{
  "activation": "gelu",
  "normalize_top_k": false,
  "balance_loss": 0.00303,
  "router_z_loss": 0.001,
  "router_bias": true,
  "init_std_router": 0.0259,
  "lr_router": 0.00106,
  "vocab_size": 32768,
  "tie_embeddings": "early",
  "optimizer": "adamw",
  "lr": 0.00144,
  "batch_tokens": 65536,
  "dataset": "wikipedia_en"
}
Below are experts of layer 7 (counted from 0) of a mixture-of-experts language model. Rows are named router (the router's row for the expert) and show model dimensions 0-223. Each number is 128 + 24 x the weight over its row's rms, rounded and kept within 0 to 255. Numbers have three digits each.
After each expert's rows: "comes after" lists some tokens at least twice as common just before its tokens as in all text. This comes from a sample of Wikipedia text that the model never trained on. Tokens count by the router's weight.

# expert 182
router:144096124156101134115150138139159151184135098161130135159122180110138101115113113133134111136146105144123121185101118135162150146116157147094130162118098117146111178100135158117110102110147138148153105129071134107187126097075126126112107148129125139127125170088091127143098128117138112096115121117103160136115129148111085109123117123117114122135141118094160100137149155169146151135114126128121059135112118121117155178117119178128134108077132128163131105156123138158115152134134108112160153125090118154111132157158196124143136086103158136118154109141098121170120106117119191198130161123116146120125129105119097084109140158114149108117137167121136119117109085108137126130119
comes after: " and", ",", " but", " that", " as", " well"

# expert 19
router:124105094139121138137123170106138130116148115136117122147108141122155071156119138077174132119163123137160172113105124124138162145116125093094094125140072126126084118116064115165132193146111080106164140062123151095155117124110113145124118113110120156142115126115134132189129122103127150136177107096110119174114085131120103108090112109129132134120150115067167141158175156154145079115133121127120144141126112127122119111084160147166156129106109127160162118148117119154091150172136086127149120170119143142126093128164151127160094091145155138127120106123118096158119103137130122173122137115121178133134113126157114124123139137133159121113113166129114120125103116142156138147119
comes after: "–", "-", "18", "17", " 2010", " 1990"

# expert 158
router:116096106115136153117162127105131131165157122151080100160103126116122105136114156083140113101143111129154142143099114155150133171094165114114106147138126138110113166109104126170115151125165112126147092115133167110164121105074116098130074170092098125114090158142136146189106118117146140105168089118175147167132101128097084127122106109146177101104138112083172114151161147174144125095156153139120109143099142102130137135122163157153128108085131144117122106148131098128130063155140084134145140163106138125106103153160150136159134083120142155124158116109144112133134114127151168171095144116116158130135139099126119105101124126135135128107112131167154115089122125123151129144144
comes after: " which", " It", " This", " it", " what", " has"

# expert 168
router:140068138153122137128131109073120143123146132158139109193100148103131122176118119155163134082153158109180117127112141135111145171107140140097126126136154134120082150136142149150160116125138162114178152130103120120132106113105088135107111137141123101160094150155126150145107126076168125150118117108122115174109113171095100123085118126144128101127147112118148137181126173125126110115135176092100085161131120096118137139095156176143176137095105114157170096118088114153077121153107127141137136112121149120114131143125131104119126122107125125143103103178118123110128095131131164132114171136131121122132134117137087135120091163134190129095091135126118126135124105137138187114106
comes after: " R", " P", " N", " S", "P", " n"

# expert 60
router:183111077140101146121131152074123168147108130170111119141119161116142098132124124130154080129111161141121135167092156152161139157108128127128110158181128117129131139119114135125112119105162134106168134124110178132155127114138117124128086191063133123143125139075093151139099151070144092138158120105146155122137140159148133116139081136144131084117159113075108131133121156153168140125100127094126101129153117124102110157117149165115126112095124112152138113154131122143129132133131123124168144156115132135108104147167171128098150112102169153080140121144085122139132105108132168151111145136141130108119123054133099139105148135127161065109134141121141105146130091122132140157126
comes after: " to", " known", " was", " not", " rather", " he"

# expert 235
router:153111134130107172116121144105159167146166138132109094158098111129139136154099149127117140101151153167134143158128124151128200128114166130153120124154143141085116147131108149133125122153155128105172095118082132086172083136119064106147120115096131151092081151112121167131107140134100113090134126122146128167111078145123131103084132114152153130125122076124132130137110175133129144115136136128102154135126123122118137150130131119136120110114128127122159109131122116140118119132133118103121169166077146154102111129133179104160124097124107141115172107122106099146157141096127137162094154107130123127126126114180085085091123147078160128097106147140136124100070095099155124190109
comes after: ",", " the", " in", " at", " Trinidad", ":"

# expert 174
router:146120108134079137091144097106172129144127165159142122122091119126103091146139166133136128117127123107115143134070103151140147111112181126132130130122089131110115182091087143130108156111159118120145088113102116128155105114154131141124079130135063152131095146151110159171112162112105121151151122119171142147128100135126082122140109105168113118112149096122159134154158148152147125127155132101137130130147148129098111121137110176140147095089104100096125091153125116146102110143173087154152142149086129134123119138119173125130125120101135166110162101110111121169118140117049152140132115104150185110077142132153126100142127142109141138139107137160146101110111132081097161126142
comes after: ",", ".", " where", " but", " which", " and"

# expert 7
router:110117094127101123126136134115155118146134197156119055160146152085160091128115134099135120120118146128148153149072138108130114151128174089119118175133127116072107126101123127128124150141137088130134115108107129125158122140114132127113077134106156108142082122128113119142128175080138117069130129103177160130147103162089128109089071104136156128125159114138141146141138149157156119114100190111122110160141137094135185123112149162128136156131110133138137141137126115160106115163150117117136104139141161155112113150129145100159125106107105157094115107156126126158132125117142132155146121127165168101067135140115060103124149152110123141087137144132157127112133092103141140138134
comes after: " the", " was", " Historic", " The", " a", "The"

# expert 63
router:132116128128098147052143158112140145136151125129110096111119129058175131109116137118156134114145137151143134154109116142168129130118153136112095167108124109100109136117069137139068109137159115110143128092129112104142107137129118122121113141081141108185120128082132128149123161097137113101126139103144154149147100130126124124115100106143170153145137146076157155130170176162121089138137128122134150136124118103138142159130181133103128110110142129179159123147122081137094099139157114123127185108126164134072121123171162120113121131136162118116155110127090090127137144136146109136118119100135138135091181096163108073103142149129151113107132147118147107119093084121144171142147
comes after: " a", " the", " an", " and", " or", " most"

# expert 97
router:131119106122144134154121151132128142122132149179163118122075126126151083131123137118166100100135180180151136144125162129132148133133124104119153130156132137128124124103088129132138159094136132103154126108106146139156104111131136126106092110120095126133091111110104132135104200123116088084189099102129152135127115134087106130102103153138173112176133123093112118136144124152153117091115131121114116124088050121134121156099164125139151084122130112158137095152141132158122116137169099117177133162117159146098108164168132116143078103109112145086128113159098127170117140157093150171130112095102126146123125126112081116092109152139144101106082156161150122142129106117133126135152
comes after: " |", "==", "-", "===", "|", "Early"

# expert 51
router:133097107145102159096127152131147111131138134167073124153092161119162131126135155109125122111121118176140159148116139114146157126120151135083102138110123118130102158084062148141108193094155134126176114071136138071184118095106100109116124120118094151111093135089120147131104132149109122099144096140139164156145106159124138128104132127131144148154132112093172153122142118134132116082083143079098132140122111144114149136118182129156117125119126091128143084157128121139088132152135109123151166138112127155125105162149135113149044117121161134138132117127134122155148121130134143166124139100137147120117146117151094129093110121137146111121116172146165082143120123105103163163129
comes after: "|", " |", " (", "-", " the", ";"

# expert 253
router:143108094135111133115169139081132161142139117141101104134117136138152083120114127108145127114128116170125134134117171174146167152103163100105119123143089112118118140098068125130106159078161121115154104113132137122165123115118107098132127163087122131140133177101136119156115111101117126113183112105116160178090078139125129100084133113158142138140145120114158153174116153153127121140142124147101142116149105108119122130096117138164158103097094089129123136175141118147094098148143124114145153158133131148118101145129176113169101065109126150106137093161092110118123117126120142124146138111115170129141142137182100138071119137128180124114113109120153111133112144119173144183160
comes after: "\n", " 2019", " 2018", " 2015", " 2017", " 2014"

# expert 190
router:183130115145112131119146132139172148165183120103086104157133150124188095139118154054146123108132138135147143145128150161146150195086151141143136138142130118160109155077142135144116116115153124111128147119079142081175107091115113124132118122131115121159081134097099161173109131128138119138141123116168145121132100130124106129106100124163168122124116148140120140152125120119125130096161129098118142117081114116134156153120108128137154111127123135118193109137130111128103103136166100104155133117107150151105117182151134146144126113125103154086132122111100119156127139135094167164142134109133165125143154108115100090095104121092126083097123186156135143133120123073140158159132
comes after: " the", " a", " The", "The", " of", " an"

# expert 131
router:118132102139125129136128165096142125159130147168097124131151116100160082154106141124135112130141149117181120158098143145148143157090109105115079161128077110121121141092115144172098165144159105130170080088113136135130097123129134116112123153100136132147113141107136136158126147108115131084150079095159121145109092163117104119087112149133173104125148148108166148131146161118141083127132131113120124141124106105111119123113128126145166122109114103134148102172133078134110110155145117142159147119126151171115098128142163105156104125122125161113131089150126103177147096129116124121148146086171161123145145125145097091116092178121179128113105155161131063079090113115152132140129
comes after: ")", " |", " =", " information", " classification", "|---|---|---|"

# expert 79
router:139122152144127120104158144108145118165130163149107129130122134086133120115130149133133108099154135195125133126095153140139147111088116108109152162140097107139116166079096129153111152097143110120136125143124142089169111079122123147124111139091102159116120148126133143149096144105168093080121104107170161154113118143123121141090102118119151064136162086085178123143170129144133118090162121115108122132089127093109147130149181155141116164100139134144115083129103085127109087145166097117150119140138133120088103127144169111130085122100161155121130126123100106150159105133111160149105143140136162077109163109172110104086127124112105126140105150141158100124145083127125135140145
comes after: " is", " was", " it", " It", " are", " as"

# expert 156
router:122118112148129164111159159109138119152136134162082133155119123117132117126110151144140120110140154141133147148077141138132125129139147091103096138131126122107110152109117155174101185134172115124188105087131143115145071123083126104131118125114132137134115122130118160177117140109112106087120119073143160123114102150117120106104111101126134121116167127084167116131143163143146123125145122072109100129113122139109137143099163151177180094139102082169134093201122094145125109123118127107173140128127111179129101140154164135110096115094138106134131153122084122133168107107119142155103121121143146116108178110122099123125106157101185114131131122133159092123095122115168127139164
comes after: "\n", " |", "===", " ===", "==", " =="

# expert 214
router:132106086164130105106178146105142164128167123169101129150110119121114099153127154131141105106135124159135129171115141127203136138060155121083078152139114121097114111121076156143108135110175111118141100123129131135152084067125114108102133167119114117155140128068114154112133141118159111134155098119160163129127130151108121135142101105105149133170118134104143111178141134139128111125153151120114140151097098148111154105102127148126155091089127088144137100150143119161083119135145065127127123161111155137127103130172114125136094097084146127107144119118111099124121136157137138127124136095161167130112150096151123112080142141122166084120140133136122128112108121096160131139171
comes after: " |", "\n", " ", " [", "\"", "\n "

# expert 132
router:136120093172104140093134158102133132126165153167122105127129126108169088124079159096133122120116111142143169155101139156157158133122131122113110128186132096119126141116069141129125184106128078090146139073088161074166127111125124116125109137107112173159125154106109167136127155151141130129155120134120161134138121157098100106100134125125153118156131152091175167140115134166148127103133150065093130137157138152112159107105159154146134139124126100149126098155114134137098126139137105126177107132139167191118115107136133135117051087115132134111132101127115104137129124114135138140136136109124143093113132109120095143090105110095127118101120159166135111079107119131131159138136
comes after: "°", " |", "′", " +", "–", " −"

# expert 227
router:134098076150115171104155116097154164141124136137093115131107156106169117130100162107129121126165126202135140140120187158143128142086159087118075171141107105138118136083123129172094123123144107130134095105125141105124073112125091106129121170110106175138126145129111126133102188104154103094129112122134144133120114137119087110110134111127152122127117113104145134165143156173153123136149118138111126127097098124116190139124145132127148098117110104158149139147128111141120126127112092124143137127107141141124116168131146135147141091113170132070130105150109113129171130114081161155094161121168155121110156105135133086075107148101137096116132180151154137138106118101141135139114
comes after: " of", " to", " for", " in", " on", " by"

# expert 61
router:141102125170111148085118144110114137131152113137085123174107160151140118142126117106142085113137123155133147113103125107157194121129124092089125135148083089115091148082074138166122157116133118098134142083100170090148135110142123094117105143118066176123106125125125169174144146113130122140163135122143173110107100135118075123092113117125164117130148128134186147130145135138139114146106177103101128139101118120110152097113146175154125137120111105132133108143113132126095128133154090120157127169137150174138113124192141113152076079113142144111133140126097100137159107111141139135110129134144160105122151134128110112118128129142116120102136126170159079084115129115150141139157
comes after: ".", " (", ":", ",", " $", "′"

# expert 157
router:168114150136101170088149144123157132132165110160125123161081121102129134132122135110132118109140135144136153119120100139114151121116148107118116139117139138124096184089031132143127154115135111124164107130154163133161104127134099120091107143117103162156141110126140118159137161121109104101129119129152128126104135119091101086136114116106180115148122093112192145145106126124148133114069152092112105180119114116104113123119150153122140149096108072153135083130123138169132124132154070074152145180099143164135142125141163094149133091120128140112120158143141109165121136132114132147097173123142171110082169117144128136127097137126122137110100159112143079113125124128117131155129
comes after: " (", " M", " L", "/", "==", "("

# expert 209
router:140113123116149152133146125091133122152140132166099069149112132071129105112078131142152116130161142128150160127100147128157173142123174118096133137146066125125133139119113139155126141125182101123165089125142144120163105116075106121109094142070086155165126131098142118191114150123153112106154130119133147157099124157091120108104105095143156126131174098080149141139157143129160126129157122125104119138140112096106122141105138151128164131114111117142141095152113100131119105176161113125181169115102144152107087152164158133140115129094135133081166118155100108158129110144121158140116161105133158119112147131121133108123137176123136087088128175132144101119104110141126122146117
comes after: "\n", " became", " remained", "With", "Bes", " suitable"

# expert 102
router:118115111116126167113108120140141127143143150148151099157130144046228137123101126106126120117150153141138155151094138144139116135127163132132115139180096095128125142126089145110104119111136094124141134099152102106137115108088129119125068154138111113170122124123144145168145184114147107033143105106111124146107107153100126087130127124106177151137137123081149137156160131141145126124135158109107120145137098105123139152133147149137136107083116108157172146136068104129114124144145084133156156101127145139125144146155161133140139124125159148071147115136087116124150099139122110155132118120162138123101140131121113104081111130121128098094120153125115134141119091090121126164133
comes after: "-", " of", " on", "’", " with", " in"

# expert 196
router:126106139142068154117171135101142112145152151146107102139136133109188115124125118123151128066103156104165138161104155188139144146117154130127130149159156111124113191108086128132121140100140111112136107106121138060166068104127121101137092117138125131128104127139116136159110133112155110127111088116144122166124137122098126120088096128161155139115142122123132140164136129148152128113100144147091133132123140117124140129121178126155132116104150120129168154108142090164108090140152083098192134129117128135123114156133158139117086117129177124093147121128091102149170123170125145148128128121171136124130148128127128135083083144124134099104123186176124137126140090137153178160132
comes after: " the", " The", "'s", " his", " –", " their"

# expert 193
router:130127099125118117125146103120146134169114143148062079134120120133158101152104163095106147098129145133134153157108150181150162149107159097148112163136123141112143140110135147150129173072158117132153111131110132103163119135130113127125114129122113120108080149123144158124127129113128126081200109122188189143084126138084117121086143106179148139180149116105120146170128142123153112109128138112102112116120077087131148117133139124130158101119122102133143142135131079146121127122130103137140124147120115131136138172125134150149092076119106138112111105114100128132133150145101145135144149095137157086087143139139070124120088154108135108114124123136129106098083110131168152128194
comes after: " |", ".", ":", ",", "-", " –"

# expert 20
router:157125111178118113122125168121153145152151155170116126162086162126146115110154158082134115134115148148135128156146129152129103134081141135099122147165126135140114177100064134126097182114137126135134100110104146107158145072138097077100133123147101132145134121123070136162116126116167120098186083121144129120131114137142141097111140096138146108148140112111163132147142148140147119127139144094111127155085114092137134145115118165138161103128108108122132112136141114158051126129140122110126131129105127123116116185164113097158077140094143127111141125129136102145130107153115113138144126070129152144136140130170106137146126147127139133079077142152160081133091129075111147154137
comes after: " |", "|", ";", " (", "-", ":"

# expert 252
router:141089093129131131088111182124145181123128150156138101142105126059189107145078161132122085104139147158169122125120160112125141150106143110129121130134143133105131146132088159145145184116151108108154113106128115126181144132127109132104068113093142136119098141137136109137121164099133144081151097117134158128134127146102120123111098099125147132143107137087178102116173148145144134112100116139125098156093101113096112103131170144151121144086119123162140082108106112128140126112152089098159140129142129185116121120179112141160079116110142146106141120158136110167154090130131122153116118071156148101116156129123094107114142115111141103113118140163141135142098120132147128115165
comes after: " |", "-", "Scientific", "Track", "==", "|"

# expert 208
router:133132142104123108108110131111172110134148166174139102188097132076123127134119152089111112135138113139143169131144137128115132166129158114096088127161118119083119143118087152123121158146161092132161107120121166134162120125127118141080101130081109129150116135095096120121160101109145106101148126113151128136099109187117108103086116090132174129183133079128141136148135158180155094119086120130101097164144124118108145082134152149119158097130098080155121125134137110154117138150145091092144121141144134171115134129138159116147091090112152135095176129171112124136143105129123128126113128090128151133092148134130077093130111112094163122089128113156158123160110118139142158126118
comes after: "°", " Time", " (", "-", "):", " railway"

# expert 229
router:160080108142100135137134122096163156178139139185086135116118132133121126118098138132116100106148162151151154140123142119130147143123129149132134114133113100134151127082134131133131129094162134103170106120086144071168118107101118135115069161096096122149111163086110185144098151086145089108121099149118151127098115147103111128141120101127150099137135108075131130153118143133142118122095117136116100111116118094120122148139148170134145131110118136130118108138140136146100102145135085147170123161095134156145089184139158133129126103102188157111132127156092116152130119129128188183121158087143131125123150074134126122114124153088164107116124143184136130134138102113145130166169
comes after: ",", ")", " due", "),", "\",", "\""

# expert 116
router:145129105145120154134104152089146166129171115141137070142133152095145113185137153108130153146123150125164151120124110153136154133112168090113109149127123079085107149098118154163142139138151099104136129087124158125139124098124143119107087147107115156137115130139117116149129152115117127095174087126127167135132105136129106143076090131133151147121138121101142140118173134117133124101139153087123121148125150140112119097124115164148132106112057088128144094151133106139117096111148073130141111155104160166123112148158157101151110096111126140108154090150132103165135124123164122185135128106172144130114134099120115086148163140149163063116110099121119068105105076111128132129137
comes after: ",", " stated", " fact", " said", " reported", " announced"

# expert 217
router:124075103161078119123140145142127123175175125137128110158111127108138139138106124099114120095143096129155120116117169127174140144114150119121150126123133077147092116092136158135095120142119118139132092122104115100161116081077107145138124148126117149114136121149159138144133138142162117101116151111120159161126147154082112083139134119098138173124142121101108111139136137146139124099119179123087130140137111104135131140093128156151185130126128145165140140146086097133101128162155112119136096133133154133115107131147106122098093090149116140131136127156085069145151101195085137149137140114139123119099198096153129160113067157097170109116119166122181126121111089111130119115129
comes after: "-", " \"", " S", ".", " (", " D"

# expert 83
router:118126124144145155116130149121156129119138137151156119149136102097163135109108161121142100107113167107133138167125153163138136144138122114117141141125106123084111143153084163130105172130185106103129133096130147113170158128133097086158080150137092136151078120116158148128085130099138142097143118118143158132111113163130129115158116108136142116149128112098179112122153153147120154071111138142080059148116118119108162123135168140133148095120128116144118125139108134153125099149154110065137146118111131127131129174130144119135087120104129099085134111147119121140137083125104121158109140089139145108117120123171109125130103098121203068130079149155151136133147122142156192125164
comes after: "|", " the", " |", "-", " a", ":"

# expert 141
router:116125093128123157114137142122145124116124146120127081136094122120108100148127125123148101121136113129157151164119156176138119164085153110118095149121122130107134150103114124168142157117144122095133114123116132122128155119110122134160117145086095133118103119110119150151110165079152134163182107112197132119141093153114138119108097152131140089112141112053143145141144179133128111101059149103141111148078111156106136126140126122149127108116153105163180164148077066175115144134137079122178135154140131155099090169111155117123137115126127106111132139151102115164121151123107155122131137129124150119087167102148085109141122147120187126134122101154139130097116107133146132163132
comes after: " in", " is", ",", " In", " are", " was"

# expert 123
router:166111134154096143108129126082159149145142137119090087141121138139127095141112169118127132127153154139141131139097138158157146120123140134106111154161120110111118150123130152101127133107140109094134110110119124113142101105098118119107059145089100155137115160114109169158110124117150092133148103098147177124130133149117084137139115135141138116115128127067159128150169125130148101114175130109108117122124155110108128131116121159133119113114077121111126117174106118147116117148150083121139107159116153128094130179188197121101138071107152176096196109130096104148144104113116116180128121119147153122129139082128076113126111150120162131115116147161138102106130065097135128114139
comes after: ",", " that", ".", " where", " when", " so"

# expert 185
router:152141070113129136130149138110186137193149147152097119141158145100137109135131167136125128075153159143159119149116133161139153165096142101125118163163115079107088134108076142141126161137146109106143105095111126105155114072122147157098111173086111123116126142122081130117125151101132102110186093094175125183136107158127151124076139137114136121137166115092184140155123157139136135119136113105099117134135131121118128103128142169152157126119121107108131127168123094165100140160122114137141128134146151139122127132170175124129085119120137120139122074119105065131157116113111137112140137079162136120116126116144135116115119169112130125143107111139129120121068134126130141132152
comes after: " ", ")", "\"", " Yes", " list", " Report"

# expert 154
router:120106113138126153120142151098118132168181116129135076157133128053132101158126167121149146113153124107144151141104104114137136173134134139123100124130089121140151124131079148142133197140138103124129061079114137118122111128115117150112085131085151122132114148121098120128119130104124128073146100113154129124127117161110096129119129111132142136195113138074159145148167145150142119130115161143115149122120138101113130120127176156159153160119081092110167081123097113136133104151185112096170129138128178150123130122155116134118082088134162156134121116147149097182152092131114121112126145079146147126118114120137108112110139133142163122117132154175166121123129117107119154129134
comes after: ".", " also", " career", " life", "History", " World"

# expert 94
router:166116115143134118087163149104136109149157159174112083114115140109131136143118123119122120113108146113129172148072134182162118153064140124102129187123127091122114196101130146147102144092115139094125133119106142144153135101128094109114121153104130129198116140114138152128103132121171095109146128113153177112132105135129085082118116140164138124127127117114179134153159146149169124095127134129137147130099095128114141110147146133120147128091119124158147092136053088139117118119136097145158133125133165134107130167127147131134115110117148151125131112119097081160112128135087133165127147116131147143142126118137094124080124123125124072141114148149134129084149114092117152190129
comes after: " a", " was", " is", " did", " are", " not"

# expert 57
router:155107115133125118099176135111168126130170157166113104147130149101133128146116126100134121098186131142123124135058158157154160161113141123105130177144137118123134146115133120124124179098169119137134133137129130102141129070115093107128078147064136160120106159137141116158116146105153104114159109098173149134116123130095124118124109121153179105130156095080183113137118123160151130115121138133132080137130142089082119143121146154131126111047132107124147115166096102141126091170175114111164143175096137149117094105123176134131113089115129144101115135117109103132121111112123140153099143138143151095129149100122140136084115109128147113130126161123133115115128093144146121166123
comes after: " there", " he", " He", " There", " they", "There"

# expert 41
router:122108111138141173071132132099130162148134152138143085156096141073152084133119122128160118121129146139151148136139120155147133152110129128108116126141145119086134128099088136148111155109110128123133134128096107143150075139099133151128083148080116140175080166124138151136114183123110118129190124104151139137089145128092128097131124080157138109130149119124143126163150149134142135117112113140126119141099114148104099137108135134157155073137111094163139127137089100139114079170123094087170136137144151152151151147137163113172138082111137150117139150163132108146175108149117123147124138163154160118117117141111092120150104127104128100130112138133146104073102078069123150121164
comes after: " the", " of", " a", " and", "'s", " local"

# expert 133
router:162114111159096138091139138115122122180138158150103108126139179135123071141114173071129118097153109133149135125115154155139148126110191101106141146130095134158109116103121140113091161066165106105108105100131157075160106094111104134131111110134103128110118126131109149145110115115144115097108080131168161153096098137077111128133109134148167103131183140127133154170153132137152110138113129123131106143153133086125124138108123159140145150104113132108167090153118099116089118117145092126172163155139126134099104095159161099148122139121126153098166118139116117149142156114110133155138097117138102092140139110122105089096108122117119151118142172146135136134099127090159159171116
comes after: " He", ".", " War", " was", " he", ","

# expert 113
router:136106081151105133087138120141126132166153116181119127157124139125128127137087151110149100099128136133139160150106108138168156136110167134131126160138136114140121161113073131137121204122156112114161109120115158141166119071112126111069093117133112137121103182105147145129111165118147107088148113106153181132128090120127137090106113126116187130165143112079177143166103135149165128104114123128095123141119131092114146137103171117152115125102136084142126103142147112170115095132125090092172132146104172137133112151161124106139088121116127118127148131129123118162121113126153148120108107089120165132097145129148080114119123123108164126126120121167163119097102097130136119156159
comes after: " |", ";", " —", " —;", " 0", " –;"

# expert 24
router:139125105138124141110182111114190158162125140128122113153129114140123103141106114120141146077166141135153135172094136188135168130121155085122123158146101103146073143122097141171114175131151100122140089078133135079138120080101129118123121161089127148137151169110129154129107114113112099099167115077140167153120124101128145122070142141130154135140141113066164159151141151127135112127116110114092117141145115101112169118106110122151151126106129116147141121157130120142124110138135099143155143148143151118132100158148160108139072093112123140127139091133111104128126116123110167137127142085170124120129136089148124110121126198093141138135142109112140133102070113109162126130158
comes after: " ", " Yes", " —", " 0", " ?", "%"

# expert 144
router:142098108125116146126160144078131120118117135172082103124091156111130110127127155128142117115144183147158123152096173163117127159116116103133135164166092139103093166079137149149108128104173102118145163104088151141128143114113122108129107183068129127147122141109102123151119163082139103092144110132131146111129139151092133128111102117182143120129160110072141140154136171126178117132092122101128103181114100103116132101110143116151141078112137121132123122159056119139108111123159129119168163130111124168108103158114182140139137127090125165110120114125118105155136145117115168144086135114138147116107111124136109139095133147098148103101130124157123113092100094106128122127129
comes after: " to", " and", " he", " also", " had", " has"

# expert 92
router:120134133132127177087116128130158162125122128113125117157102127133149087119158132108130090081171152129142143132094116146133154142097163140144119112151116105132106148122037140136130159111116103095132096127085145099148078101110120068139118147133110175125114156129118142158108154129178143135119113103142171165138089149123136120123088075157134087104136129135180126124143123116136102135133150132085121121123125145120156152105144133160166140089103101165157081139115128129116115155147108090112116128100157133116094119126150119131103116113186141103144097135128104134163093149115123155104167090138136132103121088158113093100133120080180118128126156152148138099129126128151139164138
comes after: "\n", " first", " Pan", "th", " Democratic", "Democratic"

# expert 11
router:145122103149124170086174137101163164125135138159111131165124130139147082135098152127153126098126166138140153137089149140132158177120173123121107144153093128098105117095080172124102123090152091126158123132097143074160083147122112133133122127128092113133103134076130157147100127103141109127111118102130182139098103132100122096101111095112153126122169116102153123162136143159150130130153116087121122145130148116132141147134134135138177136098120125135125122122111119129086128121138103106156141158113136146124112119133138111153076113088149144132187114132122100144134110182134156124092164095140144085109142131161151094099139195103152132115121160152167119124120102115175142160148
comes after: "\n", "\n ", " 978", " I", "\n   ", " UTC"

# expert 38
router:163076095131127184135135135073143163160107181157127105133106166104142098142110144114140103112172132158150149131113158134140152146123127119135095149125097106133113150084111122158116106129146112105170105092106140104139122113125140127140116136101127135126126172124132125174127153124122085087152097060130128153121124132115128114084127113147133105128180108095119168129141160123134126142145141136100115123111124072124152182105130126150126111139094115145143134161146122159109128147139100120152142143131129135096083172128184132159136118126135130087163104141087119164152122119080184158090165100174141107095147134120126109112121139084125110112140150153138086128100092119133138166121
comes after: " in", " of", " at", " for", " on", " to"

# expert 93
router:137122135148110148084108139116153154153117127166138128134091098131129120138114117127118138103142137150121104133114125128147149136077136104109102127138107126107117127086154128147103135135155122123138136101098134148143136101149102144117102168147120154172119133134135163165076133132202113093106133091116190140127123121077100104115096113123122125114176114124119161114134142148196102104126169084131102150116100140139155149130124165126121136053149119188162143139073070145098125174144121124116127105134159142125144119163141154144096095091131109111160121127080123148098097143118154170103150118130156127108139086151097114121117148120143118088140156127156128149116092093133135154140
comes after: "-", " re", " dis", " l", " Sh", " se"

# expert 134
router:112110154160111161108141158113131160113154139124138130178105169111141100121140121113139106116140143125152117144104144157143157128139132111088120111137096105116129120129064140113099138118170118108180103094117175109154119120093110132096143121118138140145132111110124156136115146114132088112164089127128109148098116167132115134079097079108137102150146102103141163145173113137111110097162136123096095136116138127096109108066162177198134124133126121144139070118124144144129089191144107122161169158113136140122127152150166108138109128129165159097109094162123130137152095150109112110102137105183111125135120121167090140131110118100121148116112182160116103121108153129134148142134
comes after: "\n", " Q", " PA", "V", " SC", "C"

# expert 70
router:134120113155111137095141135124159118119103143144051095141097149154140122138109147076124121146131184156150150129133128142149128169106121095117110135141116133128137143112132161142109146105115114109155092106091159113162083106143102115134133114115104129140070147121123167113126161112148121107159124111171151126103119128098114158133129094185167125155172112117136117127127130123146076149134194113141074157097069102087175127107156149129134068131111117119188146149109119148133125130134129088124155146099121154130117156132139105156121111110133151116146132132115108135144120163097137120126119083127136142129134098134100124134072155096120123141120172172142144143094127094141171136165
comes after: " the", " of", ":", "-", " de", " in"

# expert 233
router:175111116140133170117139156106128151113141119144102132131102114109164095139113149080132114122145173162153159135113112148148142172105145131125109128179091112136081152117094150125108115105142143111145127137086136096150100142129109117132133109127081134144103150101122168153114148109156105121130093057137167141087085127095123106137104092123122128136171112126167126138149141101145128126123136080124126136106104122133143176108153147133128092081126124139144126135106101133107129136182112097146118131065124121132089170154128111163119135070157125098126102107117085134133075146111193151096134099127113119104136119149113139087138188124144113122130154142135130102145137116156169133146
comes after: "\n", " co", " non", " self", " re", " pre"

# expert 101
router:139090113157100129095129150093129143157133155117169057175132103099137119124114142140143096157132165150161124151095120153150136160128136100099138145130106158077141101114095137128078128116135106138161103134141134131133107134153138104101090139113122110107112147110102157141101144090137138098134119126132150142120128132104144093111126142136165111152133107094163144138158141131140133080083146136112102156103107140077141122127129128134139119148124141153144138168106111156119086150141112082136131163137171191127113154166144114137121095087129134106119137177100138111127114167145090153117151095171149113098175092102086128140103129130155092094104165121134113131126100097160127110190
comes after: " the", " a", " The", "'s", " Supreme", " Film"

# expert 35
router:149095111145106163079122135130115160144119164167082082128134132055127092136126149135156092129131163125153157153140146165144141149092154116107135159149108100092108153141128132102114133109155136107124129120111135145140101121137142127097087146056121123147109126135135150165099163069180084127173106137137151114122085103123128116146121124171139115139161086072117144147146139154166111100150131073143126117119121114135132133136142127128128122128138090148132152142081109147114137125159079112150147125112146165133145130170177104133117116129155139100156118192125110144137122125119173146125118143152135130136144088147108127113113142127162054123138117104145121120139094109129132153125
comes after: " is", " was", " also", " he", " to", " and"